Experts of a small language model.
Size: vocabulary 8192, 161M parameters.
Experts: 64 experts in each of 8 layers, 144 GeGLU neurons an expert, a softmax router.
Below are experts of layer 4 (counted from 0) of a mixture-of-experts language model. Rows are named router (the router's row for the expert) and show model dimensions 400-479. Each number is 500 + 25 x the weight over its row's rms, rounded and kept within 0 to 999. Numbers have three digits each.
Before each expert's rows: a language model's description of what the expert responds to. This comes from a sample of Wikipedia text that the model never trained on.

# expert 44
Words and pieces in named places and organizations, such as University, River, School, Road, Island, possessive 's, Border Patrol.
router:494458497510481521506518517479505506527512498453507467497474483467495499498487460501511514514495466511470458485520493473533516488480468512513476482474521492521511513532492484515469505534495502484483503476513530495446487457520488585492501505

# expert 1
Derivational suffixes completing adjectives or adverbs before a modifier, plus common function words mid-prose, such as lavish-ly, critical-ly, -ated, in, and.
router:505538495545503465456525514481495489520534478483487452499533520511503503505498474534491457521509525530538517524524472479501469538480502543509518533546484519521508483519490474484469443489479494481524451497509489502536482478543470543488488533

# expert 2
Inner and final pieces of personal surnames and first names, often in football squad tables, plus pipes ending table cells, such as Lello, Drey, Billy.
router:465481518494490464507481482514518473476529518508481482520503466513468520528530514453523531493560519449469473532495482538472484482487508509529517495515491516493498500506503507530524545491550494532459502493478510520513535544501534510506438553

# expert 27
First pieces of people's names and proper nouns, usually after a given name or "the", such as Gleason, Carlton, Robert, American, San.
router:560518518503489501544489511480477523537481509512506489507462509510501488475471493485521500528538521518472520506485486479520536485516469496495522496485463492487477503481497497467496477461490542501530537514499506471506491448519477549513530492

# expert 33
Hyphens, dashes and pipes joining compound names, dates and table fields, as in Lot-et-Garonne, chapel-shrine, 1982-06-01, plus some line breaks.
router:481489480492457479478521489498534493506513517538481491491572521507514525501499491467463493472463471457514465472484488493518486507470498508464492531502516488451490440512480462487545569519520492504486494529534451513469510468460510476470465521

# expert 43
Words starting sentences or sections after a period or heading, plus periods themselves, such as However, In, After, See, History.
router:507481511469502480522529501528481489463509532479496488529466503539471542500539512489527461492513504479471461512480505470481516536468522527516534498482473440507509459504477546536509475531501478482514475480498493518511452495465510487538484485

# expert 41
Mid-word s and syllables inside place names and longer words, e.g. Bethesda, Thessaloniki, Italian, physicist, Upsilon, isolated.
router:497460490545522550497522469521491523453506504528479513515479416490511504510543499464512516519497496519488533512509510471501507484526495499463538525518517494483517528512495459472512481480513480498489507474469472460500489498547513486469527463

# expert 35
Syllables after F or Fu in French and Japanese words, plus final digits of years and scores, e.g. fauvism, Félix, 2018.
router:487459511515456452488457511501557501525512500474463477469479535502570451517489513502480499494551461509460477504523528513493528531522495478548478508503503495449520496521510523519471532486499470480476528517477495486490491548462501496488506482

# expert 19
Commas, opening parentheses, periods and relative pronouns that start appositives or relative clauses about people, such as husband, who, which, where.
router:495541497459461456476502493471475527512453461484470500508530462468503498463474446521460479459447499515564487521514540486488488520491512514489473456539507485502525481514475464528488472523508486518460500502495554479533483479505468471475468527

# expert 3
Nouns for roles, titles and family ties in biographies, such as president, member, son, wife, minister, co-anchor, often before "of".
router:525525470517465492519485465551531465521546487491503500500468487509479504544491522504529500496557476482531475472538548492499484569539518517490488498514493518497477546538527491533465434540512523498502502500525533479492500466485484555545463501

# expert 51
Word endings and inner pieces completing common words and names, such as -ish, -ing, -ative, Cra-ig, res-id-ency, plus professions like director.
router:478485522504487473455503503489477516527516474491562507475464516515533511532486506504480483503532540489513490523503514498505495517512544515568524472481465487523503490513540457551485477528507484460497481482549513490477474528490481457545523494

# expert 12
Prepositions, articles and nouns in sports and career prose, such as "season in the NBA", former footballer, League, served.
router:495521512464505509525534502502518539507514508486505503496503478480504475493499474513509530514514494477527502502505490454486454503511533504506467502491513503506485483473527508470475508491485517467522482559505492507498508523520537508512496441

# expert 31
Inner syllable fragments of foreign place names, personal names and rare words, following pieces like Ne, Coe, Pe, such as um, ur, op.
router:493489520503495434492490445530516511471499493476478533507472513478499481548443544490469487520539488523500538473496518493543506491520504525475520539527483484481456451501488472533512488497496510500486475475532500525512521534507542490519522555

# expert 37
Pieces of Central European and other foreign surnames after a capital letter, plus country codes, such as Gu-t-freund, Ha-g-ymásy, GER, CZE.
router:478500479458513511496499545471521511454513537449513500474529497506522478512520522515497508480508495521452537477460481503499517491501497501504503487531495470478494495492487556476554508529510509505445498498452478473472509486534533470536502469

# expert 8
Labels and word starts in film, TV and music metadata such as Title, Genre, Created, Original, Episode, and word-initial fragments like con, Ad.
router:492521502551498487521479499519483478460517514494510510507456488552508488556515481522546472504493497499499521515532523484482482492477473476478489501534497469515489533547545516495511457507497513471536513500519470445487473514469533487499535531

# expert 23
Capital letters and place-name pieces in tables and lists, especially US states and countries, e.g. Indiana, New Zealand, York, Angeles.
router:474495519526486532551472508492482477508489466530493531550462452506516460529470522504504521483545465528458535516442517538486525507496477495465512501506451486507528548422470531490522519507498516444459521516468488496513483501527462484526543450

# expert 60
First letters or syllables of proper names, often capitals, in credits and band lists, such as Bow W-ow, W-or-mworth, McC, Love.
router:506440520516525524516480549509472498500444448476495522511482497537483476498483477474507470444506496511483526494480495530514559526506485476485489465498484542479491465468522504505501502525506537471492506483483489501496494507524482472515528488